Experts of a small language model: 32M parameters, a variant of Adam for the experts.
Below are experts of layer 4 (counted from 0) of a mixture-of-experts language model. Rows are named router (the router's row for the expert) and show model dimensions 120-159. Each number is 200 + 30 x the weight over its row's rms, rounded and kept within 0 to 999.
Before each expert's rows: a language model's description of what the expert responds to. This comes from a sample of Wikipedia text that the model never trained on.

# expert 15
Prepositions, colons, table pipes. Function words like of, for, within, very, colons after infobox labels like Profession:, and table cell separators.
router,207,162,167,197,216,196,167,232,194,225,221,212,219,178,165,246,161,146,183,217,283,95,175,212,162,212,156,210,208,134,169,217,179,197,208,168,232,223,168,180

# expert 14
Table separators, coordinate, modifiers. Table pipes and slashes, coordinate decimals, infobox labels like Born:, Website:, and adjectives such as new, former, northern, long.
router,152,183,203,222,259,186,164,173,211,153,202,207,216,222,209,215,214,182,216,188,129,193,152,187,190,102,217,193,117,194,179,189,187,225,142,125,153,261,237,213

# expert 0
Mid-word verb stems. Interior word pieces of verb and noun stems after prefixes like un-, re-, con-, as in obstru-ct, im-pr, manufact.
router,207,212,209,173,226,172,231,210,211,181,253,181,172,193,193,203,248,180,158,146,197,221,186,189,183,124,230,222,218,222,201,167,261,230,179,234,136,202,180,217

# expert 10
Foreign name fragments. Middle and end pieces of non-English personal and place names, especially with accented letters, e.g. Horváth, Benítez, Holtzhey, Sojka.
router,235,190,225,235,228,202,178,163,237,239,174,212,223,154,204,179,229,180,187,169,173,245,204,197,197,157,186,202,126,181,199,197,133,243,208,217,203,238,269,237

# expert 6
Word-initial prefixes, list dashes. Opening pieces of words such as per-, fl-, sub-, un-, re-, and leading dashes in taxonomy or exhibition lists.
router,181,207,201,194,206,192,234,245,197,132,195,235,210,206,243,197,194,278,183,213,173,220,167,184,211,218,231,144,193,195,202,243,158,249,237,231,195,178,206,199

# expert 1
Opening quotes, word-initial fragments. Opening quotation marks before titles or speech ("The, "P), and short first pieces of words after a capital, like b-id, g-ym, S-ony.
router,207,169,190,157,182,174,247,183,128,209,221,201,174,219,227,177,176,159,189,187,180,235,222,203,210,253,201,202,229,214,215,163,210,155,181,219,197,195,152,168

# expert 4
Numbers, dates, line breaks. Digits and year prefixes like 199, 194 in birth dates and measurements, line breaks after headings, and ' of'.
router,142,144,194,213,131,185,188,206,203,167,210,234,168,190,135,186,223,218,226,165,160,180,239,152,215,172,198,156,253,244,209,206,197,138,216,194,216,177,192,209

# expert 11
Foreign name syllables. Middle and final syllables of non-English names and places, such as Kye-ong-buk, Mats-um-oto, Yehud-a, Pirae-us.
router,204,228,184,208,166,276,174,201,190,200,212,156,280,181,238,194,181,194,164,223,200,138,179,193,224,208,160,178,175,172,219,170,183,167,202,164,234,187,167,217

# expert 12
Verbs and inflection endings. Verbs and verb endings in running prose: -ing, -ed, -es, was, been, became, made, called, appointed, said.
router,178,236,173,226,243,163,207,195,150,236,184,207,194,181,144,269,167,218,228,136,164,139,152,206,145,226,136,219,178,234,210,197,208,186,271,243,201,220,209,204

# expert 5
Suffixes and discourse pointers. Noun-forming endings like -ation, -or, -ment, -ion, plus referring words such as which, following, This, latter, During.
router,167,177,162,193,236,241,195,192,192,112,202,129,229,229,146,210,174,203,192,232,202,171,194,225,183,196,238,137,252,141,150,179,243,190,211,209,223,267,180,195

# expert 3
Proper-name and institution words. Capitalized words in names of places, parties, institutions and titles, e.g. New York, United States, Democratic, Church, Par-agu-ay.
router,185,217,153,167,209,197,217,212,269,206,179,204,152,243,196,164,197,185,131,228,240,224,156,175,236,232,253,276,175,210,191,253,187,183,185,216,201,175,197,195

# expert 2
Closing punctuation, abbreviations. Quotation marks, periods, parentheses and closing braces ending phrases, plus capitalized abbreviations like USA, U.S., MF in tables.
router,203,179,229,214,209,179,164,192,156,219,175,190,195,230,221,208,203,191,197,238,171,208,247,197,243,214,252,221,224,162,213,173,222,168,162,198,181,200,218,219

# expert 13
Capital initial letters. Single capital letters beginning names or words, like S, B, M, K, as in B.S., Manyi K-iss, Sheet D.
router,194,204,237,192,208,221,175,174,186,181,146,210,242,183,208,163,221,216,167,212,195,236,278,250,201,245,223,201,257,199,179,224,266,196,189,207,210,205,223,210

# expert 8
Conjunctions and articles. Connecting words between clauses or list items: and, a, an, with, by, but, while, and commas in lists of names.
router,203,244,205,242,129,159,188,153,248,202,191,251,239,169,215,174,194,259,183,233,241,229,259,236,149,185,209,271,219,214,171,175,210,196,182,168,211,197,199,201

# expert 9
Sports terms and tables. Sports words like Cup, League, team, season, tournament, plus cells and pipes in results tables and schedule headings.
router,235,242,269,178,199,254,189,210,208,237,179,201,220,235,241,227,243,173,263,243,211,180,189,216,226,220,175,179,209,190,243,218,183,163,205,142,257,159,204,181